config.yaml
n_layer: 8
d_model: 256
n_experts: 64
experts_per_token: 2
d_expert: 288
d_shared_expert: 0
activation: "swiglu"
moe_layers: [0, 1, 2, 3, 4, 5, 6, 7]
router_score: "sigmoid"
normalize_top_k: true
routed_scale: 1.5
balance_loss: 0.000199
balance_bias: true
n_groups: 8
groups_per_token: 2
init_std_router: 0.0231
lr_router: 0.000541
n_head: 4
n_kv_head: 2
head_dim: 64
vocab_size: 32768
norm: "rmsnorm"
norm_place: "pre"
norm_eps: 1e-06
positions: "rope"
rope_base: 10000.0
rope_fraction: 1.0
qk_norm: false
attn_scale: 0.125
tie_embeddings: false
parallel_block: false
init: "normal"
init_std_qkv: 0.041
init_std_o: 0.0509
init_std_up: 0.0587
init_std_down: 0.0587
optimizer: "adam_hyperball"
lr: 0.00606
beta1: 0.9
weight_decay: 0.0
lr_head: 0.0153
grad_clip: 2.0
warmup_steps: 320
schedule: "wsd"
decay_fraction: 1.0
decay_shape: "linear"
final_lr_fraction: 0.0
batch_tokens: 131072
seq_len: 1024
doc_mask: false
train_tokens: 840300000
steps: 6411
dataset: "wikipedia_en"
Below are experts of layer 2 (counted from 0) of a mixture-of-experts language model. Rows are named router (the router's row for the expert), gate (a neuron's input weights, with its number), up (a neuron's input weights, with its number), down (a neuron's output weights, with its number) and show model dimensions 0-127. Each number is 128 + 32 x the weight over its row's rms, rounded and kept within 0 to 255. Numbers have three digits each.
After each expert's rows: "comes after" lists some tokens at least twice as common just before its tokens as in all text; "comes before" lists some tokens at least twice as common just after its tokens as in all text. This comes from a sample of Wikipedia text that the model never trained on. Tokens count by the router's weight.

# expert 41
router:087132131089132183071095107101102095179118102136120129173110124139116101127139135142119086041147119054171148094098153125085109136111111065153172083058118127122117108057085123223157142142103184151195099115179167124112129104197140156125157152132031161078127163103106113090134181151138105119147136131100169111162097162113135131184117118136140128123131142095109069103161115132115142161123
gate5:120177115160098109103099115153075172058201135127193131059138200125119200127111169117138174127072131132168149187155106100077182055112089177115122158178170062124095159125143151104133122093147097109143147064091131131110179131115170136166166151140202101155176114165134148155146132153170091161127102117169134154099110164146134155150126120113123096118115114145111118162167175163145155125138
up5:117153105137160072124125136115139139124142124198135136154150112074196119086151115099116102124158152137072103171183139138160127174099110083196109134106110182134128161154107124094171240123089171052130190179130139123109086170122177142146121115082149169128099123145125085102145093154040176085150168124147068135095105135123121119114138121113123080147173162154156142159148129088153135127142
down5:176087080121139166150139082166109107096136171140167116134143130108167110089143113079132115083129163138049100144139140086085106119087128125113150136120134117168074090123090022119142135153111137159138162106146122102166093101105108158124055124119034125179153152130100158098131129133162204140077129180107140155072090105094138193140105169150119169142129105145077163141157105113149099132104
comes after: " ", " 0", " 1", " —", " 2", " ="
comes before: "\n", " ", " 0", " 1", " —", " 2"

# expert 26
router:067143116144111167079105144103088123134154120128108139141092097153147115112153123109159098074113119110185099109103113118098134108102090077137168114128142174108147122050118133192127102163096116136138140136081121092127075102220142113181108125181023177110141167120124185135143135168101149109108164178105126110167126116182168113173142111085091144122113135108165138108129130095120163121150
gate1:102067120101139127145137123127108098096125132181132121093133140126172169126123153162164151148078175112111142148207163178160138124161122060143142122157122100130145182147153125075134091156142108110123154092123080120152102158162057118124177099086151130126148126132092115101175158115151136115166125121088075117119154134163196147155117157144197117142135117162154108108118156138110091184091
up1:192154157128133115132135133111149162125143161132148103117164108159084067090092129168075127159140143106094095160125092147178149119169159143090120102162092111176121099116157072156125109173171154119156138116131082114128146133162111099142091103162141109159070116125142138130105130048156176139121185146199162142117108140070149154119150052123124115175132145061142150134175109198154192113108
down1:102158143172100150091172162082180103159165174128180110137121124098138188110121156116165120120089144176164107106159162100178103159162106135221104131120130183118081132100124117100142109140177138167098111111112105149154169136121139088149153139145194146112196105136130124120146096137113191128141098116144141128110121169150117112091150116121181049200137102045164131154145077134182157089143
comes after: " |", " ", "|---|---|---|---|---|---|", "|---|---|---|", "8", "|---|---|---|---|"
comes before: "|", " |", "-", " ", "|---|---|---|---|---|---|", "|---|---|---|---|"

# expert 17
router:111111140121116177087115130112122162162136137105115130133110137144121136140149117146089117033102150128194077115097170150118185122094089117155114089124153153118127151085108132180137114150079116102188104099140140138120109076186170127158114167170060126141181164079123128125142119149153107116134177126164163136164129152185149150153070111113134157127161169111155170139119165122110151160174
gate1:139194126142126142177022157106110147122139070162106115106110112166093085140056146141147144134142142158179151140118134163139108113085106096146054069150159124115069179115151159185146107109081179116123174143126111147127125102139157105152086175063120124115120083148184182160154146095088108166158146171131164129174127098150061080136151172164112110099072145113150158147118122129114168119154
up1:119164150174134097149173184112140124112160142120153118137059117114110138081086075072121162115166121118117133157101094103120165158114062134128098131120108144159135031105180185151151178098154102126105131128144131118087145131089068053138130120168124123126172133048097125099144147139173180174173102121185109152131159202158136155148113124175068158131137083183162107153120115115149103051111
down1:177147091120147095104129139143152143128150072151157218114095128151128137107050125080124120094130139089134108129137104197170167111201139125117123119120109144123131135122128170161096115113144135152157146102113132144103096107107105093162092113167126133115108127083091065092157102094112075212096118152150076111163090118171134125154113094176077107078151115185150185142132119082202116075170
comes after: "|", "\n", " ", " MF", " Win", " 4"
comes before: " |", " ", " MF", " FW", " DF", " 4"

# expert 22
router:079095120140122139130122101135117135129128089085150133133103144102146134139140090103126143081132110057185135100114119094097128105090118099143151142057134134158156122032136142224145137150106123122165098146098126132156079081194108096159102106125004187109121164116149144126136144182133129120123095105143155109200076127134171137150127155091132155147115149154111146101127138130115160151155
gate1:137139130151159105172080071158105121133121056144130177159098156177127132087139156161149103109113140172085174090059135107107146059088124115128108079116086103136121165120091122155102124123116108116129137143054124156154092076095139181149171151112093135104097091130118152103157144107136050145228160120121162147146159166085204092155134107138114159146061116183120099078119128180137069143157
up1:118180143123105120112175097125204142069086170044134135097158099067083165176130083131089116141125141098196131099063095143159087109123127109067147145141182131073092112117078071135117113166111076075130113089160162152128138107105087116142108153121167166139149111168167133125121114136151113145109074160145151062136175120067131132100163097103138063148149109086122194089095110097123170100107
down1:147147126161127215143117111140135129076115121167183102188161113121147152174188072153158095132109165072151152140065064149106098129156104079095143133158128148166122133122144127199185133099159081169082101145083134119105192095104161147165077067151147222088119132128139112131101190087150146074165099137121140047156128187111097109088159086113156112132136140120152121144128127099117115156128
comes after: "\n", " ", " 0", " 1", " —", " %"
comes before: "\n", " ", " 0", " 1", " —", " 2"

# expert 52
router:135117127105190134108122134136131146156162144075112123152079054171194059095112114099076103102128100093181111093111103118114184134122157060156090102120117119122112116065120114125130134097109165143173128097098135150128115112255139102100094140129055139161129185104129109141127139139125140149129167140165113096158117141150129083133106140107105152115143168106140156137172091080084121154168
gate0:138112111186074130120134064129106149087145146116160129114141130162125170148113183186138137125140171126134199139123181194101118162153100130117124157172101108096074109110110197127136163077130089113101106145050110123096145126200114120086165105140097094170105115106193096083141165107115175111099168191101137162154152158106136141118127063115175185114127141148083093148108170133135104161093
up0:111064123078168157163141133158080102131147096129134138080134152188112140111128065093129056125124145046069105115127086123078118095112067174178185131133151138158131136147156112147136118184128179165117127107198160081136137115080165121198103140131145190122162087075077182102139094181110172101076044083102159179143172173167135120110166173124177081150084081136097138077143095157180170126178
down0:178091084064129150116167110163115173102147111074163202145128129106152143128123148197120080169110061112126095148169133135112134110168090113082121089128146085129172121132137177152098084115105166106128130115141070097178128097123137152150174154088115079129153130125151102130148096148110164114126099155133136212171149108130152130138108134078138127139092083095123161079155133157133106079092
comes after: " was", " were", " is", " be", " been", " and"
comes before: " by", " in", " to", " on", " as", " from"

# expert 29
router:125115138153107194086117132088123164135165111154118138122132190148138099149149147147101173097088131109150121072119109144150086111120186064178134143143121111084151157029095117133113107131109079162130082135098156097136090115243079124164125098108038123064105137139162137143117127160146142128129149130140147144118125140158122110161139148122144129076142121140109157138131156140126124174145
gate0:105057137122111173142131093071122157153132097102131096073221119149126158095161130123088095111135121131092135113116120116080125147136134140163118128124165108125071207116107142152106097129120096075150094153107145241106099150146150112170122142123139125147132180065126148126183110106091105139145114123148068131176166129082066136143100180130099159105070136107097119207125223093105144170150
up0:100081149111159103131176151124114170089151133192109135148099085201151121158101133200096063077123130146121092120141184145123140129082095121133182125134142072144214080158118087092123192138106112123109131121080116137125113117137189150140097071107144100098163097132124143089107117165186123121096112132123110122126127130120150170076121091137193108109100121100157147146065131173157064069217
down0:176127122121104130121121119140166160155082087198113121130141081154164115108113104101119122111125148116093147130124110065097100116154167144043152079179114174137052116130123102174158147105071083084046145149144080148116093143122141174158164109153116187119134156088133100155140139143181171161191137125150091098170149163113115110092127118134119114115130210097167125156136144134124070107146
comes after: " to", " he", " and", " also", " who", " He"
comes before: " the", " to", " a", " that", " in", " his"

# expert 35
router:190116164157115170115174095122118181157148139109109154152141178107101100172142111105100129035115157129188140098133138128110138172113115094166153110120147147076141151034124109180130119098080221117185099132145081146168076077161136124128130142116086135106126170096172145136121154138157127122133133108129131115174138140134146102105094127154096143112145143126178144158109138158132149132137
gate1:109139140146132089133166073163121091069111126095122097151128154149137106128098122133161181099111150145166142198130122131145065102166134106106131127105148132139122143091125200137129157146129140158158147115138129113089162085123107156128159108131088105056117109138193147119143158114142140126116113138149129061130106173116147162154137128125106132166143209115201057184175161161098076227126
up1:148127106174071142099077100167112119199104121114105113146107175172146189115169122093109150175036119115141167152099149126076114184124114137053130142135094155126093158108065144118152133100098127118175112076130148129123122146130115172114187131155154108151113102158100106113111179136118191159120108071128110107096060121151134104112195140146116104107136127133168121121148016171152092089146
down1:188104165092153093073136214129110159115072152105152101148152154151150040150102124124151129126081136148185116152164194171073163117133139122106127158119099126101131122117112121126130149160142124203097153159119157120117111083073132167100148112136175137120202132096216092149115151124120169190066133121142139116142201178188128080110135123189132171071086169096199120126128123135119078141156
comes after: " |", "|", " /", " on", ":", "On"
comes before: " |", " August", "',", " June", "°", " May"

# expert 61
router:124090189191159140070145140102108108175146101103152113119139147128151154132144131112071131067138121132166111095074138137082105095130126072124089047085146134139146160125114146178165160107111130089126141108136144126163106119142104119154149128148068148117149146148082133166118153137135125068139112156153100100181103151181124080146109121108134154093104116071152089120099135052114113139151
gate0:119143144171139144201119114151140152130134124094127142211049143076125159069056139103124161093154098140145196143139174142119105108066175141103135129120098166116174080122127158102137103176172155113152136066091131150101143119129139147180117131138141105157162167117144179170137142120094058085131162130147111107176079130147094188136132081136183126150159135116106143156110148154119147107084
up0:101132158089154100123136190032116122207169160122182097136093115155110130133139122124179122173139156167100143085085173081139112123070102138101103145109109128141068160131079173094113165120139129126180118156106199151155032115138120199099213096110107164135116053114124133118106031096164164092144152191078144154110141134131153085126101094130138084115131107154119135091057103107124142072114
down0:161135147126133099131101124097185071122091159118122179118134129174184120164149063127126096118121114107147138113106226091084101134151165047159096070125119192136113129098057105054161117124125086166057141080110133154098069102111148187110101113150132129131095105041155075117120120137134173156179123124107104091076123087118151106148144156168150174143126124133131102107189153102085133163143
comes after: " in", "|", " In", "In", " August", " June"
comes before: "\n", " |", " and", " he", " (aged", " –"

# expert 51
router:042093127130151187103119164164194204133128096148092157118153137177139120167087141181145033102133163097190120143082109084121144124116073121126158112103144103125074162101082110137099104110122080093155124122100142177112155109175140144172102168138111123129147120105138094114141153154187163098121113163172181089186126136138141131130103152084120150117085131068127148135121173184102153118151
gate0:099143097127149119109171140059159078111121146077112120119194102129167094138120138114069041092138099109198157130134085129044190128090163115111107134151140165157136130118137156138175164123091147136098189075118146106144081178094153048146076077124128126127153160120101098123161163118166093121107106111106109078146160193146154094089182099141127173189121144122113107148125141158255109124101
up0:067103079099163147106062089139148113129146113119163146157159138147121119134146111213147122076122137131145165119118145088106112084151149184162125117173107130074076185112020174121099023089154151205161090147128136155114148099167140109131144128120114063136141142080150123119148093132082113151140094108106155121186103126119138099180088104089126121101160165109107142160143148108086142094188
down0:160131143131101117193075072127103134117097077117134162176163183122079145123124144134141134120133080109111117145121198093158124119098050139068179122071153187184115148148148102123109113077106180122137106122153104109104178174136155158145136163118125128161152088184145153179154098195151133113116085124132073150079100241139138134142095131159152131101129119086156098216095179150152141143109
comes after: " the", " a", " The", " his", "'s", "The"
comes before: " of", " was", " in", " is", " to", "."

# expert 59
router:115131166097151208101146165109096093145176136183109158148162076132148144067113089132115111051130136106161144123111117156102137156090120082175120139067135142129074142160144097160134150141071088133084103141108117080151093109212157100194094172129061130101169130141124131149101134181126113193150141111123129103184106145131123099134112119122107152146122159135119073133097152100101159123115
gate1:086128130150099138104090099181110145182129100155161146164137154161101101118124177178157138129157167106130108137134135150094091084143102110150154110174133140107154055078144197151155135126104155202158143112074132162121117146095155160091180123083155138153081123113143115146143167124112148105163179111096168124155162125102137124149116134145132155106157143153109155189088152183171144156163
up1:096129066123141152148141120129139109132093102138128121132105142136139108153097145065101129157062060124103108170145146174150105090125114151182123112095100094144152193126094157129170181100122147088133178117175114148111138170140106145124087122101097129065170195127124120098078118128152059121146137169145114155180165149127103084121197088132135136156119163111149141054106065134118173110119
down1:182141136116133196099150173114113089122169139173124072124162052091148103180122161088123153134138105128118114127075190131203078107179129105143105115098144079083114156126177120164233140106092099113060116120140112099128108094171097146157099121023103102108125129126089122160083154142103089111198152131108144112182132095090137111164095092156149133156134135092142110063127153158074157143095
comes after: " |", ".", ")", "s.", ").", "\""
comes before: "-", "|", "\n", " -", "|---|---|", "|---|---|---|"

# expert 38
router:037137159104102199127165101065224141183123116153133167125105165098152120103147125108094115125142162063174138118091154150120132117134111099158146071076123158125128120085139103169065127109121171130208108169099137124121149124167197130150079163145089177061137128089151104098143134141119137144138145134107131112147128125133153117128135115128143152128127188098145081145087141121068184144144
gate5:104101112101097134104092166057149093154090118175148050151138117132195124122075106165122104118124153133120101082153148175134091104149143139166144182134136092110096127111084076105068152146107110085159140130127125126105129141148130178104149115129163110099109131113100141102134048136145154122156121169141147097110129128082089111205104149126153081077154101033141088126074215147080147149139
up5:103119160155145138134101090152099157082117101095096111126118112155112100174086154122118080112121061128166117127131159052108142163120108135097128117123145166177150158127086171192145108174133067176119085098149189131114127085159144135182121083124108174199116140167129104141144185134164114102119148105185085098124098112180118189121095113162053143137139110116110197111181095137193102118180
down5:153109119156146107129114099192139123129141172155147152110080111212115100124134158170152113067136060098157111116113136131054165120123126116120103096146177143091153163139166099097145081174114111107085109107142080182143088121154099100174151134105188126124098052097129151170068150093044144193118166116152119118106136204117141121160151113136176113096094107083159106151173100090102109079143
comes after: " the", " of", " World", " The", " National", " High"
comes before: " of", " and", " in", ".", " for", "\""

# expert 48
router:026147146102148173129143106065115080154094104146155158103099073132100125140147095130099080092124105118135129089114123142076150119107133104142138104057131122120154150033163139105125082151068137054135073108082141137103094090188135118181057144151082136060169173113121108112108154128133134100152112138134152128148136145137168115160081153150092146127124111093177096117160120134127146137126
gate0:151092202094116132140135108111123145102101096107149109095109150103148171113118126098137117145140105202101110055087076141119121100108167151163165140105167148135088158100111103167148094116122094119124127145102129132136097146093087127130087128110107181135157136129119112072121160105160101164097082138125125156148130076117140062177151152148157105104109145146077136085178197124068138147102
up0:067154084120104128128190203182143126194145116159140133110151130115087141081152194153132087133160203147121149146119142143103145116117155110116134090202118132090115058180123159108114129173092182139089158139187096193115151113075114164200124071144147135141124142135118136141136107124102183120116109124180092117100167091138146159153129147120138132170170106155089150182121099208123112153140
down0:062158147138167217112213098153172146140068150061116152113153132152128105095106163059075138137113065142149158119129095171139177087163149113107171112162097120147038142165148085089118156099141075122124087164151140176134108144147130180172132139092118136149149186124083151158164104099111191143141147173078129154171116132167125176142118156093070121127112106125084124187114123112175119141165
comes after: " |", ".", " that", " where", " when", ","
comes before: " was", " |", " is", " had", " has", " were"

# expert 10
router:094144152114147171055124103108135108148141094176115111150146146161160080127133150144089107063109114082156128117108130125136121143151128072150146111083163114113112154095160140193166104115088152140179161137145108122103061098205123111120153183151034119087118102109150132124147140159122145125145186128120137090179133133173151088168125144117140150110120119101189126151102166121135142148142
gate1:157078160161145141094121117083127149094106119125148137131125107090180084157156129161133093085129123145111095135088131138110102102157122081166217093139130155153122097126131127129131128116123126130163095157108164093105092178135151135131140192112088166098070119101146119137142109173099149163116133137139183165195159196109089135137166094132105122175106096090105156156172152131136162195083
up1:127103142129101166145094177087135136095174146139142137146149136104090113127097124117080144186108154203104094135110075146112113135192153136119117130162109111079133152138105135155148146109083144153115135144114123144060153204135179163111091163153138118127152123137163142088129134153125146148127146166093113160109135100085170107132106096159140145172183203135115101193097119168093126201156
down1:110143141140140065194124081101126049083068211156141124156128158177096111099060110106156168132110075145148104206167100165096124145106138080149130188137107105070148152121129174166124177150158175120098090124186119125123158129166157170106124067158148135110186136121157141133122153098188076140130160085094165154111155136042095148122150135126095154159120172130109165061132172170080134118134
comes after: " ", " 0", " 1", " 2", " 3", "\""
comes before: " ", "\n", " 0", " 1", " 3", " 2"

# expert 16
router:113115119177135169092095097084101173180157126121119109134108139153090118115127116127120114046119129119186117093125117138094105143128091121146153087143137156145100124060112139183164141119100164154250144107116140112124105108193118112173122144168070137106128170119145119114127137202105133104141132172149134104153097105154135082151126114145097190166126136111149124137155135149144167137129
gate0:169211154088149156118085147091085103144181101122154145110143095146110142137127194090113173068128165118163108164056112177073113102110175153106150157110131104135104066046139123140182070096160090147169136127103157189153138116130108106148111170163149113073112082105136096134191177152149158052121160170154115169122068113112104117179151155103094152099157159096177123139192129152142129189123
up0:075134142101108120097080172088156154112185089166138165121096174102079152075107216144107131081100217128135103154133178155052150122120114109172123120145137127110191122086123119162084154131097149166188159124118103200123111176146124103197122137197130183137127134109142177204140117131085153148121150123134065174084100082128178164167118134177159149092165181141097111177146128126113115171099
down0:118074108106162104167125099158123108149101137167095095119076114142139120120125154124173158079190073115140147179134126146130086077128165150125173174104075129181147109155074022114157128078148157085145080093072106117084150135136147125117147092102117131105125156131084075141119095109077099105164121105147120125109173121155152199123158077187104104166101141201148149148101108140142094150145
comes after: " |", " at", " /", " (aged", " 8", " after"
comes before: " |", ";", " p.m.", " years,", "9%", "5%"

# expert 57
router:060159137185118171075097111083148180130116125105114160130082141122136154092130151133103145063136189092137133108107126142139179111128112113137142067086131150127091129045146176182118114153072173143165095130124132153091128090156135105189112109182079159123175144095088095094143115194132142104130135153171171119155127132177138111133148102120127178082141118103150139111139140120138112125150
gate0:166111079084132156063118200130147180106132151152114082098061138147152148126173130092121103098119139151160127125160138164158131148139114108119135151126140125072108081093116119105145149115093104093148112140104168128137155157177171161145088118132119142138132151153116205078169067156102155098089105118153095104080157132119121177166137141106118115158206133115164104129214068177172132128159
up0:106139131125066151156058072128134186132157116130136129097133115103200125134158135090118158107138071139155052155145190083135068146158113136117191108113157175113140128073138130135105143180111118110162072114105090105128142117128086084124138097111151181180142131110141131160119134108100077120107090128120149086106179095177134091160147150124148116137100146095114111121095138099128133149166
down0:134137198117149140133045137133170119052099108135214174103153141148130115082124100160046175125165156116104174134095124122168157143123106119108099145153141155134127094087136169143109157100120155151130120136129044049116139141159155067083088147089113098155115123127164153148089188112124132162212128112118119111133124161113178107100106153052124119063115138091119098128089144110144111160189
comes after: "|", " |", "-", "==", "Personal", "==="
comes before: " |", " of", " ==", "==", "C", ":"

# expert 46
router:081188127137129144091145118091142132163114088141110154113130083119142109132133117156058120079126163105186118057065172103129182118127136112140163149128159156138143117093123107174114112122094115128146138155066132135085062087198155091151103122123080126134086153099145096120147144146146150132137111161127162141172091154130115112197139125112123158109140144054168158119131166104145132127143
gate0:166091188137125138114164084116101157109202152077103095131160194099126076151096148138195109155133086170090122175139125149090064152095116135100101117084172127078122130119106206139125104147139094085106098109162157163166107140055113194131118155162183160110102140146088174082067109116148138117159125102169072134146132131118201128070108148096130129135153184133089133188120122127087146154151
up0:099075123205164115149165094137149141152108159116167126115200156107163174134065145132137085178110148145129117157115156125051162149159111134114118177122193120122071113122170163155119096124141101114144102127085137127124098120149146137140103144109139170097160074151158096112101083140129151133124105143155159115164116126129035189104127156131140134089125156156101162129181074110051143126081
down0:134061119186115111194132152199130193120073161117124182098131172136145190172085159097110117163053146098120128139186116115126155134089089147069125149146140084116136115133133191133118118134131121118191126134105078166149172116146123138134135130131134079171143122150148142139135075140113113115170134136120150125145041158172091157140135061162142121103172172170124109113148119190089109131098
comes after: "\n", " =", " ==", "===", "==", "."
comes before: "\n", "The", "-", "In", "==", "|"